config.toml
num_hidden_layers = 11
hidden_size = 192
n_experts = 16
experts_per_token = 1
d_expert = 464
d_shared_expert = 0
hidden_act = "swiglu"
moe_layers = [0, 1, 2, 3, 4, 5, 6, 7, 8, 9, 10]
router_score = "softmax"
normalize_top_k = false
routed_scale = 3.84
balance_loss = 0.00429
balance_bias = false
router_noise = 0.1
router_cosine_scale = 14.0
init_std_router = 0.0118
lr_router = 0.000886
num_attention_heads = 6
num_key_value_heads = 6
head_dim = 32
vocab_size = 23669
norm = "rmsnorm"
norm_place = "pre"
norm_eps = 1e-05
positions = "rope"
rope_theta = 10000.0
rope_fraction = 1.0
qk_norm = false
attn_scale = 0.177
tie_word_embeddings = true
parallel_block = false
init = "uniform"
init_std_qkv = 0.0615
init_std_o = 0.0
init_std_up = 0.0615
init_std_down = 0.0
optimizer = "adamw"
learning_rate = 0.00133
beta1 = 0.9
beta2 = 0.95
weight_decay = 0.098
lr_head = 0.00439
max_grad_norm = 0.5
warmup_steps = 357
schedule = "wsd"
decay_fraction = 0.545
decay_shape = "sqrt"
final_lr_fraction = 0.05
batch_tokens = 32768
max_seq_len = 512
doc_mask = true
train_tokens = 270300000
max_steps = 8249
dataset = "wikipedia_en"
Below are experts of layer 4 (counted from 0) of a mixture-of-experts language model. Rows are named router (the router's row for the expert), gate (a neuron's input weights, with its number), up (a neuron's input weights, with its number) and show model dimensions 64-127. Each number is 128 + 32 x the weight over its row's rms, rounded and kept within 0 to 255. Numbers have three digits each.
Before each expert's rows: "mostly gets" lists some tokens that are sent to it at least half of the time; "gets" lists some tokens that make up at least twice as much of what it gets as of all text. This comes from a sample of Wikipedia text that the model never trained on. Tokens count by the router's weight.

# expert 5
mostly gets: " including", " such", " left", " served", " Ward", " Br"
gets: " in", "1", " such", "-", " left", " served"
router:147144120122121195094080119092131128081068130136098164052090103062127150154185170127142076061161110149108117149146099085140177084141165095105147159152139149074100074122110170126150130121083162
gate2:078119101135149128130090112120098117126117104121128122174107171118073215085115104147134147115145133136091063135118120155088115118127100116148177069104109091154117099134138198162111100138097168
up2:149149153147067074158167147115141150152113138127067088121141102119162079145083158122137115138103085129191140117124133091131083179074158165095138117151176144103138147138137059105168120104130135
gate3:113138130105151126120129071109133074089118109154113114155129092165126123192032175100128137128049173110158167159160074115158153155170159135119130105135124149112099100104175142111153116115160152
up3:107149109063089060151100150118072141084115094196117116139095081188145187124114138104129182130066153136140124169100145143118166038174121129018125096113146131125113137113092113130165087104136146
gate4:090072129097133105069073152154164105110107090134062121160121165123137110097103167107104051160162082142091095135140129126142068130149152115128108138177151145100119138146126095098109141164111098
up4:159102130142113147140127154178147133161105104140108115112199116158090131098148081102091168112119063121113159062134188202084101151081163109134121109092116116144092109129111141150081102130148103
gate5:100139119136130071198104145166144122089054126128124143093134112195157144136144124119124118151099140073225173094038132146135123111163148130083119101169127046101162168109109108153150133110160187
up5:153155068146059102093119144100168112164136171103162085059077122149112152119153089149088076152156178157167115163124147099134081183140215143109122135111113167094109168122158136077133092180145104
gate6:125110098151165173153149106153136108071088128139121163138105074150152159117130055105104119100137145134197208163143111126126119157120102066177049149142135127165118084171138053208128182057147158
up6:123131177118112159116174120150145126149177123091093138084042080162146103172093091072085091104142142137081099086090119144155145124141122142180121128128168103127166101145168165106153128091139198

# expert 6
mostly gets: ":", " during", "):", " ·", " Born", ");"
gets: ":", " during", "):", " Born", ");", " UTC"
router:157145134121112099152036142149137182147120136183119063131150115111132098130115083127159142107134041088105117126115174113132120147184088134130149144139118096095038177105142120110140102111122140
gate2:095149151130134117132095164156101078128093107141104105156133158168128119135146104120110088145135119086153073145084101147194090149158120149186151084098129127091082175076103165129096113135105125
up2:124212133123136116059149153145101140144107096144162131163149167148108108158130110097128113104124127192127138120132131115092083169171118136156114079150095108152110081137095163175151170160068099
gate3:119095128102119108113181151173086135084150112131132134109135116161096111082087151157105177068139100160045101180118117134121129127103178158174060163144142077162100133135121115127139083106165107
up3:154113155164154079177118133175097134148156112158070145091125113144140098190145089123096147083142139117134120149139122113103117173119117149078120161168119110170126130177092100145170115089130144
gate4:117171120175147081145142162075121163125121074088100108134125146133100140111089131149151130184144137087123104170114109057105106104132173127114091150108120148137151131106179160155142081126125149
up4:151143120191107147130147199130113123152142095175115101088175137120083180135126088117135214175171104113139139179113095069126155095103140153165159168088092159090135145183141162147120047148093163
gate5:130149127141116119138156128127082093092134103124180158158074090182186114134121138111155161089133122142201122088097068152155167116081171066076124138107065058117111113102092157141155157120148134
up5:074133091117111136141105158116147133169140067147144140174149109098140181150125100149100061090178105117166079131093089122120150056159124116123137128104080072073068148134101089120101186120123165
gate6:118147112026168123171154145149134123098076125095116101145089139085103178172147174156106122104121195186109120084169076142121160085087081134086153142110090140172122131151157141114116144224128125
up6:132103167151117099062151140134163088056157139133124145212074128166152148107123131116143117144076156075110097135105133138126180161129170084092125124145227152137127136083104154128176067087180100

# expert 12
mostly gets: " –", " -", " number", " t", " Yes", "ain"
gets: " –", " -", "0", " number", " —", " he"
router:112118101135098180095104151123131091178079119111138094175153170129127144080082170130124114071109084062142085083172074128116088125127175151114100086104130155161134114177127147149061077057112115
gate2:115126151160073106141138182109130146155113162163068136168112120137103113132093098163154078139104076145160139148148092120161142154172163123129118126223180116103140075152137133127131082112094107
up2:159134139127111146151103183064199155090090171105111161129134120094156099120136125101090117173098116160130181160154180145086048119098122118105168129154117137106138093195191116095139140149144110
gate3:135066149116164139156121063112116107162075151109124141141142164195141133188113088151127105153111093124140155087109143138098096107106131171166145155061116124115119110136154136103165094152169208
up3:136137086143101037132150166127128141071156170100104104131148134130109100072088124110151099130159172179096165115106086150155084140132160118128114154178122108167103169104133069144113139109092103
gate4:095159075160107153110176136160084169136095126130136120130144130131108140162095133135112111073150156106064096064104132133113111213107075094143083138135118129066156072114127119137142208123117135
up4:086154214139154144134099105128151072179097115103067085106163127135169084104165146155138140139143100148127115120145166184127097116103132141178112098133172128124189140105137141088126116148121092
gate5:185133132137088131143136113125177090118147186110152119195150103120163185150116114103195149169115120118115154154091102108142105067174120149107145148108110176167092159108131139162114122201148087
up5:090131125120141154146176136144101096125098145108124185125095170148176103182086149084099098157128184086160126099091095177113105086137082114120121125087107125100134126081126133083107124171185121
gate6:141148183170117151119063163116144149130175135101184152157085095172157109149103107128109118077125185190140136116120103153127129128083134152141108140106049090126143127142148119144154119123149107
up6:072080091176105107120079097152151148081158128149089131102140130154102160134157110102152120113148132151062177107089131122114147083107137122125149127136156097130137179068178105071127098161175193

# expert 11
mostly gets: "==\n", " this", "==\n\n", " ==\n", "′", "===\n"
gets: ".\n\n", "==\n", " this", "′", "==\n\n", " ==\n"
router:079140117156206185113153145165109118048097140190160093098137106135128099147155097129129171129087126143157105122123188132135127147162150091113113088188196116141120165150129109120163142085162155
gate2:120128165099128181123126134158137151177106151166153143105127139135146176146140155100122143183144091109151133135147124146212115149170185112094185124117118122148192106178116117105080158115071102
up2:151166074102158148138171119172117092094171125134151110066119144139142105173118178115111148137106167138169128160111116121162126066127134178117117131153153120098116091110084142145212128155134177
gate3:147140096128096158126155140075229133102109154129061142125138107166096176091080111127170131129104059111161140109180159154143067130116188063141185120101114125130101146182127115137085140096077122
up3:182116100055121160094115086130102122169184100109107134081124130157110133115129110126113128120115187149169154105102096069159162141126188081152123117105157174124116165175122197159138118189132127
gate4:143100124164138145129125112169108075162092146131134112182142134096166130130153093136114132098112069131099081094096130087080105095129205142133111151145137152149145140128123146157098112127106149
up4:114100178154148163161130129124120157164126190130116080129097110144124155068083093137110160127102112102118126130153177078135167139092111117063131160137085126120097133131159111103167188102201089
gate5:107141106102104113113149165158159092110177121102142143156062126110112089129103138133093160119097138147140110092167119138114167119092141106118138065146147143136075180102084090148127130114111115
up5:094080071157113139091128126130143130136142143135130118146169125137135112152174150152119139095189096156149134117119120165143142073134132187134128080117121095139164153133150108072203110156117165
gate6:149127093122157114149114179111122156111112094156192142104113114142082180143127162112104147211124095137135149107166116128169171157087092109108141109105141104150121190165136168191119151148133116
up6:036164105161165161131112122131071175086085149121191152139102134087132161162102150127093161186112130110184140040164138101158155192059118129151082106119156114091117147154100117117123117164136153

# expert 9
mostly gets: " season", " they", " U", " p", " album", " game"
gets: " U", " p", " they", " season", "s", "2"
router:118116096146118128167229148184093119171157120169120198153069141154125112123079179130131130100092128191161146159111191192155129174117056139107193108101083129168184099083143085117139136151167133
gate2:159062104071135134140151110139097182125143177105111153100138115125155149133095134093127126205144139088088158079180128132176163088080155111095152154143145074117139143132171116082145127122167106
up2:117121166188132083115117146137135147104133134152091168104129079116126143167072099149140145145075095151186156078115096129071122134081119120101095130156107103180158162080121172143140177107141119
gate3:137135118048130163157150118115147149115201078106139120111135042039103144153101042151157123106192100108135147138148085082136166100175124133145146130155124113118125140148151151111119076117114124
up3:111085122157096079137097115145209191150135166166121114166126157169097097158127156138118118154112139131158137103132157161123097182100159100132107168125177163128104132162134117165151105096115137
gate4:121132101136127099142116161109197111053119120146110188127093104152121179185113151066113097181125087088161094193126159143129128092098173112101094129150107130113132097152081105065161098128092128
up4:118096105078074130150157066116163114119131078147069133204092161168085128117117181084113138125132151131104110137121110065140070119151120175120141161150153161124137179094159135126098145091129120
gate5:115193149086152135102138159142165125155176182124174155143126099149151103161124139131110076182150082157112103146096121072149150121164139090163099128141140082174087137166113175188126078109221099
up5:101171149112100187151129141199150134204119150129153122130182120137137104125113153116161104151179142143114069087121070100199153152147086064134149132140115111158118124126114165136108092128206127
gate6:091147125096135096133114164149109162137177132073131122177176154162128142104141071140130093099058098131104135148072076138110142145147168069110127135069145092079120160081125150138053085095174134
up6:137122129110158146109103144136167138188170164113128156138096089165162141093141127187151083067147080160135138123116126164169153162113139110141113149139142108073151081090135148175043182105157108

# expert 8
mostly gets: "202", " been", " then", " being", " office", " San"
gets: "202", ",", " been", "201", " then", " being"
router:088123130134126114110158099113116137165163126155114176149126094132128168137160136130119120163137165057166148141142144122136159161134142145104129115156061143139138130066132056134117128128085093
gate2:163151126095103112154110109145172122113111143155158189184148206103136143121078063085128087132089061090102145140144126188102153081187179127121117149109142158144158108149134100147113101109220170
up2:125110166086125193137178074096101072147168160142132095178134089108127093100151133140093190128159128122120093148142110103158110094097117096175089116070108146108159150134148188110167145151159161
gate3:104189177142170114151171123136100048154164125128100150096084137116123112130145114103133117107128143083134075082105124088127089117198118107144082144087138162185120118119133162134125145126147110
up3:122093138058130148090169091185137141135120117138092099130118150134128097118139123110160031090079164149152140154135104084131118114084125098134130133118113111124183094165089088090130139152167126
gate4:085149143135131169115102160146060171113151086149192110121100105065135134126145090143128164086167140137144143119085108122120138051171087133144120173132109085110168198123115044160158110113132131
up4:089162136109145198098101107190057222141125133137115060126124088155093118102091131188088174097146161136124062148096118154135142133116073126134133142182108149082121152158063126130136142123111154
gate5:153160155107117170148161128072099190123115129061114158104139162157157126178159141185083108118202099133148158159184111149125120153142175100098239180126107075119164092167109143127164105136073106
up5:100118164109148129167125104094082140144079119111091138116139113152143135150138157189090134117170109177136158127173109137154133152109162130087241142125136101145172117149120119144127147085099054
gate6:140147187104086160179111105143168067158185115125120047154119159129096065092126200171095101111174102116058088121161145150149113137145119163116148123146119113106152200113132117143151139079136109
up6:113064125213126155127113090115167097112183148154136135135191107151073098119122123119182180163151108143099138103131130096156135182073110113159160143107089100153100115109067123162121148065075106

# expert 0
mostly gets: " is", " was", " were", " are", " had", " would"
gets: " was", " is", " were", " are", " had", " be"
router:085071160115174095081125161105117134125152120091159087121167140133126119100160116126139164131137171162113136169155085103118133172117227151168119148123115142168167155150158130109087151180126120
gate2:116125154156124083143056109197132089120065145172134082163071089156097138138134105159144156158107125149147101145116122109181092120183127092178135140142145103160068081138099138059154077136212145
up2:135055129080105121128117099114121155080108138067134123102127159107129145155098097148166111143081130105157152199078153162141136101128148094127107052179169095172043108186135151181164133105145128
gate3:125176161105114198164147147122096209116176081105160141110115176173119159115102117156138142124167121093115102119096113102081131115142183179094131121204168093127090172107161194135087123131082142
up3:067175144138136165150126144111142189137183101128167127114083197150122133084139122159153142148172100121076087157123110101075149120122165155096146122193149134133127155136143193181086139123117140
gate4:151137122140125175144177098169143109104157146072116139135136143140154141195194105091144176130174132175100120105127105130198125145105140120154099208156098124102113116135093129097125128064146049
up4:108132130131173094148142130157139156157142148123149108108109126157130171069083108154096104169123096112068082157148137117166143148165143142129116120127147152116110159142117130118130169164117175
gate5:105091112151098115091124089198145152145130145180152186172150086105130097134096110136115121121158175108158113119131179074147163149087111125165054121099142130138061099164131148120179110125121149
up5:155168115138140087086132125143126170151085189162130159137112076077159093134090139141113126092148164084192085148170176130160080097104141133129078053152126122164121135181146119084171125119106252
gate6:158161163195101135163200094134051134172124166131146142134174116075155158128136080143081119093105104133057093136092102092151082091109148115114179108149111117131102135114138123183166120131147146
up6:083153117148135144125107125130137098099104114075166135133120184058135108171114094063129156170134130104133117157091135172217167168135117090095124183149128153212124133129124110065180139092122137

# expert 3
mostly gets: ")", "b", " role", "ru", "the", " co"
gets: ")", " the", ".)", " role", " to", " co"
router:099202188131076129085131096129158146147179077090133144158149082154129114151069143126154104093095076145129121122143118223121106075136126102155147088127087183109149098171164180181122135162123144
gate2:134177184127156162128147109134125186157190120127185082149136197159131102086134172159116202134127094136166125108164114157158134134105135083121144078187091126115087112119156096183166168132076150
up2:147151137149176164124131121117096120164157164110149162146143090188090126147137114167092183117057170109192127102177117145184130112104123116123139102172108150135103120122159084134166172157128110
gate3:080102149158110149076132156176144145122151107178112062110149083053092159041183067124098187147132092145069061121119115099140176131151124157144108139076115140130148105161166125155068156083133140
up3:154170121123158146160137098134104163142082102135174139123070154123104153102144102175122132160095147107144183133174199145123119174169158120134090114160132145198108085080149116124204171127135136
gate4:140098083075093175081174160142144108091134139145080188115110131115105129166159131086153095120175147062152132050135120112148122118142094111183176137117117143102137102126126170115135119147098087
up4:102141166159136117155151108117071207138121145117081077088139196111147086137137154091126106109111089147163100121090114102132154168128154188155102122160172076116186176166136104139138128137107170
gate5:094131061152170079112169066163153111126112090165121196161068082171151135134105142139123078146098087105120077099128105147099118102134100099112137104097136106143099111105171098118097068154125124
up5:132130135132156060097093095162138136107134138116097203117100157098154108131114113081143137181098110089154127115098142139144109149123100125148158128120105123108168138150159134146128067148166185
gate6:173108060115173082178124085100153143141104153155139137147149141108059137153132078128128101163160146140068155108052182102124140176095151103110057181172189177154179183115108109065106153135166106
up6:136086103138151107132108138120074116151124172108119135111153083154130060098124102098130112151073085174088094107031148105179115132084103096119091182117175149096134171127105145167068110152152126

# expert 1
mostly gets: "\n", " |\n", ")\n", ".\n", ";\n", "é"
gets: "\n", " |\n", ")\n", ".\n", ";\n", "\"\n"
router:192128094172162153148113129113087077117087157096116108079171142194130144066141076126094075167133164167104089171084124140142103158145133152113129167166117156089090122162132124107114093125142178
gate2:158098149098125150141121135100099166138119209125140106104214080132128163150103108082146107140156139228132179139092135076077124106115144140123110170127083134130124164134112066137179111081112133
up2:097108142120127105155108116207107062175161122149102177170104110110126090130124113131129188095161144090126070070117158103168122163135179155132178190142088137164145049102117181128133097080130144
gate3:099129136070121079181132102151101146082193145071151137172076152166110129167121107131122135109083143136121095134069160076088131086088106094134165128101093126120130149129116165139081099150192156
up3:171112101178094099129131107122125139117112106197118044128134086121109049090174087074131164079129068146142114140095146075124089139139138141148105124156113125152142096143109095093167151120161106
gate4:117194125103162126098142192102074097151127138156154099092121146175140143089082121143152078118062178115129108117133090134103146098116151137090134074136164111074130134121096192131081087143092147
up4:157163132097191117135146158081085085116120132128135093151106163186137178110082094150111136096091174146149145170173102086081113113123164153083095116176141140112148132130070138141131072162107191
gate5:084139108120093139129083171122114118133092155136127177146104138106127158162140179130091114152119084160158111112095142090147165149106109131183101114051173125109138145136116148089125110173077160
up5:127103140115102108057191122084134151101093128130107143092138123121197125146088086160189160131124125055158123104111099158085076103143132129115178118187153108133143123134145093176120155102071118
gate6:113152090180190124120158101175183175104126123164082155102126141101138099107152119151107159166125164172189175136086177122104144161120103150066047102161058174087126174126158095148097112133100113
up6:130136191118096086170105115129066110132092071107146140127136105102109164127134158161163096077062112126133102176165135185116101086159118117133159101102220089148095154122130190105101131135150135

# expert 15
mostly gets: " T", " E", " O", "E", "og", "O"
gets: " E", " O", ",", "og", "\n\n", " T"
router:150179167096127139132115073119111128136119168088115056123127178099128137053161118131161212170154190090166156122065088158132140140136050110146066154125187091095189114132124131110081162120169162
gate2:154084131163099060160121176146162103115054118121128151045137082149106140094162126143094120141182112114145090124128147105107096125141129086105177147140061139101106095175131117105102158094135077
up2:086156092150165140069124117125090185150138152127169135113101134108154128133136079111146114152065110165087130190085123082160156104122112185171134174074133151108096130114132105184156105144135159
gate3:152145156116181116123078132199172072138120154137105094148117146167146135112138082146080155119128073131046052155114141096131142199147153138241143108196132101150173109101101142092107172111101053
up3:114131135175177105143181105091129076111164153104136180102127126167147121128144111161131121179141092109132121136128065126153151126147078166149114115166106185167178123115160150166152111187134153
gate4:116192167163199185099104136163139153072121169123136135150104161074152171160083146143120145129122105116127165131123096155166134176086164141115128058190128079113140178070111093109093113162128115
up4:120147164123228122144110112078094150107126112153096149115135110139152152109153160144073118094096176151145146196192093097100065116138142123077115108058176138127102124177181159154186180110180134
gate5:152152134088143091197137131043162156170132104149116092164149143165124062127106177129120137152137155123110199129186163060124060189096144198074165117123125078112092123188131142137149126141157092
up5:113145090127130129105091153117119128169158108123102129131129131132133109106133167172067176095113157126168127183125123113157130113101150155140098125059105116058097098143101145178196123161138143
gate6:127107109119144136103107119111159087091148178126145127126147126114164167156138106142131125185124082167166132086150072142099164113141113057146166172174182159135103111135092148121195083113074172
up6:084142133196066124117132132144117122098162148132147181122107191175101128127149171119099139114184091062139171091154149139088102178124141187167069141116079162103161085101125167156151095085104158

# expert 7
mostly gets: " more", " can", " some", " may", " around", " Sp"
gets: " ", " |", " more", ",", " with", ";"
router:153098074079132076121153177127136163117138135094058146143149131096127183174097136129075173135099134172108146118109196048079103150085122107119086169127166123161164093082126119129135133069164104
gate2:095091157170085145116105129085140160169151236108107184098133126163075115118129130144152152098183132130075120086139197169110162114114071108166114157140082139128094121110107146151097192136136063
up2:062145177119056136109116100152133115100130100115096108110058101130183077074145113083162139107086121111121177175123106156103147096126116091058153139117126137150094160133086093116112119115166110
gate3:118132159174164143098178080156107129146120110117194101145106142099108136150149107120055107157118170065136114172126141124188180184133135210113087148088113112118165108156128138158083136104106133
up3:049120115136098088139137133090145115084110065103142153166090127118106149118129135141111138163124127102153120119119153124131108090139095103105085120082136141125113113088173120106217147150198095
gate4:063102093154109142079147192127183115139131083185109162130115123180107209148161129106123183126126094067134048143114161206149164124089125055059161083156123161141081127093113133160064109141110117
up4:159120067135128109109139107088085079103161122102089110101139105073140104117096134148154141062094152115128077192116161127075040136145141174085128127118170136101122094121165120160154078147124142
gate5:146120137173126151160124146198157133108130117113090124169089126148078109102125091155139136103134110112137138107097131138123171111132112153150188159177095125157109105092087105095095128118125120
up5:129122117169067115107107143118147087119077081086086120172098155104150090093176137160118077150093102129110116144131131158152111158108106088125109131156112177107134114164133070122094127107099117
gate6:146126125133166136121129171151138157123104149159104106160160115165110145126088155130118085108160113083130118169069107101166069109161173199131102136156160140104167138059134129100136172088065145
up6:107159144117107130128115060142133156185123150132084102176147150059145153129125121168147152100146093216134144107138119102180093101150036109097073121161147129089151169205165126106139102107162118

# expert 10
mostly gets: " on", "On", " On", " age", " said", " per"
gets: " on", " at", " On", " (", " to", "On"
router:156122170108112103159136122085134105137163127077167127081136172102130076163124140126096126137186129131147100057148113167125154085082123130163080132138095070104158183109128096128179127127151111
gate2:188108137105162100133105131105161132106137133096122123142094159160158095168124100129092185155204176067129133113145090163081156105126129120111123110120115114128135156168167102132072133118203131
up2:126110111143062085125105157144125143078074121149146099109099101120108134119038095123110082132162160186151125131027126134101186145123111164075119103117118069066143132117136108125088082085109161
gate3:089105106125131087175119133112121146117132182125099101114187131111116163081140124160102159118130107144159147077117085086186160130176111116102155127128139079097054170108182114109189166194108143
up3:138095121120174139116112120141073179120080102149079074094074163125124114048113114157205122109145023142137156123120162206166122145139137165147181109139192122119128133144154108125120148137116135
gate4:105144132060115099189094079100116117119159167113166105164087129129122100120085152095099123191148141167166096152165120138154089141146155106097157170131171140167165123173189152139150120173102091
up4:088126151156108096113156141172101184145104152105066121092136106137151104113144155140166162092165115108135139094127072143108093083096134104143108138136105125093123152128060140082120161143118134
gate5:098066153119160087119087140120132123144133172120141074125126124155090132116152136116146141204124102161081062143105099166138037196132135113129130128186117109120097136190117132133117126214146156
up5:078153110142095153075086151096141097101172123129154116170190141077103111128113159160093111149125095144155127102119104131159086186091166128081099061115104097087153186126132137152090073103086187
gate6:139150150171155100157125157133124071114073130107139164103143089097134093112060121140180156084138157105084118162144138139098131127141120083138135140159144155129144099148085216137069077103141149
up6:144149218146119125132085128106115093125143107092180114175118126086182119105157135134143161140109127136102100201137086195170139097117125116130132210131157105128097112116103106109146108108083106

# expert 4
mostly gets: "^{", " An", " information", " both", " any", " Co"
gets: " |", "^{", "==", " information", " any", " of"
router:104075172052146154104172054128136109109065140137119163113103143108127108098153117127162154165120142109121194148126082062122113077068121141178109121115114146168104134143076079183146154147096111
gate2:103163139130168103126108140139177157071110045069139124132133130182141136135101122163127096104123125134086136148111152204196167142094068149113094080096134138110123161135094178125080139144113052
up2:062164149120130093179072129107153184144114112104093165113072069049155112087155098146129147112179154127111192128129082106156163124176092115109187095098066162152139091124074118149056142145154117
gate3:105128143099123171123151072122179138094126100097145115099117129123144136058195076099128141103164153098140142117168128097153119170167146122129157122147106191140088058186115130143200152143169101
up3:144167121137134074127122159087099101150110135111109091104202153148139089172096153123183114173162165153163092088169138113167083134119109152147128128159129072096161108157117146103103075127104073
gate4:180199130114130154100175111116123113082117153117168068145175109168128124115170089124140073124102116105104121156145138105091122127123174129125140137161116150154097100114162133200135164147149157
up4:094122108144123155125139117210098129100170142171169118129140153169160170115161144125103143106117130086152107165146166097138203168110099098090089122123113163146077126096138115101192129118177145
gate5:188130116156095124081158149105132166108064121123125129162124113108127130063140083181066153160147092169091159093179125078122078083098150120120133142099160156148069149156059064111148103126065095
up5:108085117179106142193113133178135107150086086135163080131123110090178118085139165148121129105105139124080120162082182129123208102072152183114118121136116138156124139085123132064125126102148079
gate6:163136173132188125124105166189097082080162104114157206131172130182114121101047142150111130114187122111038099126154147124156125166170138126115142139111160128132109162111119122145172122147165150
up6:089180118122168120182152138067151124154105097146174116193084125125124117101153170125153175138095110106130147101094110136078166136115141131143145130160115150131146135116114087105144162131167121

# expert 14
mostly gets: "f", "g", " .", ".S", " al", " early"
gets: " ", "g", ".S", " al", " .", "f"
router:158136124129051124113126110132111076092103165124151059184152149134131104148160121130139085115111113090086132078106141093162119094109119101133123061108193141121086163140146204112129121114129122
gate2:078143125112083174121107117154128165136131129119087124156129121131105102083106089169099148104183119165136121122114110153198178164112109110131059149144054155127178121162095052136084112111132132
up2:163079149067152104170136131121175145135125171052140180112135130137175143170167137129109138138130110097120175151157055143147115117112119129146148057103142098135149176067118149172111120120120115
gate3:119077075160106153123077128133083143153087141134146106182130152125119104047089128189124145111156169163168152127170120162143151074160093133126168152109126117108210156120114117113120182148140177
up3:125136137124175109107137125058137199156114185154084160050135116139179169131046094138095141111107123119153152064171064100131079108065104119135125101117108133100099124139106129145165195085091121
gate4:105139149086109129108117092112128131119129108167124143178110162149103115160105110089163150127127070167108135092071136181193191127133089160093193146131100158089100134087098101191128107115220137
up4:163082104170101141152137195140173189112156168063097109094116082158103135167125106082109172146116207128151138171114133172069123131131095109163197122052168059107139121145143085112082114120081086
gate5:166162139150136116119095055092102151132141122111214121181068141146085086080124129107161104036109201083070109139139100079165162142117163103094126148054086157089089129079106136091079102137174151
up5:185147098091128149155161080126167120119116114108083118149130138130083138132127161080140131110114151142101168132117193159080174148149108189135123134149159124154118130146178111141221093106154107
gate6:064149175098161088194067135129134186140185169172177151145163151110075106185117091133121133144130140191133123087161094099089170087089138084170141155103182081147129128134129112127108135094131147
up6:099133191127184136119152078149079070102148073084124098171121099079119105169147128126109141091139163118103103170200112164146154105145129151084097106119176147129071115105152107145196147104112155

# expert 2
mostly gets: ".", " S", " St", ").", "man", " Y"
gets: ".", " St", ").", " Y", "\".", " un"
router:150102087196185090195116150110134113138156085191167129159133140160123087170152093117168083084133134123114136132122148107079145065166113168116090169066123130102135097190071162133159106094161127
gate2:213162100134102173120226175133152161118134121157115132169108113171129116190134132134067123100159143111099096111102128180151176092155121122124091111093153184089156118139135125112130138104193060
up2:101171166128165135115147104060074101176119097097110130123122172143151088176139096110147081154114118142109141158130168101103118157121180173074104116150087110129121118129122154172132101147056162
gate3:173093116092134140150180150150095136128158146067166068133122062102141155162156105100139145116142196091124127119057080111134110177156156130135187162158113072114157152091165090088138144138078168
up3:124127161151082089171113190150123139088061122112089187084114166112161126183150122088104140161124099094184133154095162080107135170103116157132082125146075168115089110136096146147105091168143138
gate4:092102160135148114123167158130173165061153141097088106088115132152130119114120125112164151131094203090105155121145108110137113102077198118181121159124161142105095163154170115152075110093139092
up4:154172110158085093105110131121089143183145114112138125119167121061158160141162121134105147117116090148109121207111169106110168146137114113111132108165099102089096135100066087122115139160143142
gate5:113194075118162094119152150131120102115134105107114100105122155154150143133142152160137140161077117104154115172087151130172141086166131175127180099133155128080145121153164075146097136159113139
up5:097130131130123146153143124153132103082112106159142146136141145183079071109135123136163140135117141171100186155169129146141171105130141119113144135098108175132038100171157078073113092097101107
gate6:114136143100098137153155143145150165061200128087029099130150123127068095155121087084166140060104174084172097170154164121136084120166131072087156177162104123108136147158118123200116085133198119
up6:234104141095122157110156148141119113108101109147154168093079081093159131119166168139152183104148121129099161087142153121116085099117198190130143091133126113122170089108134200157144119182165072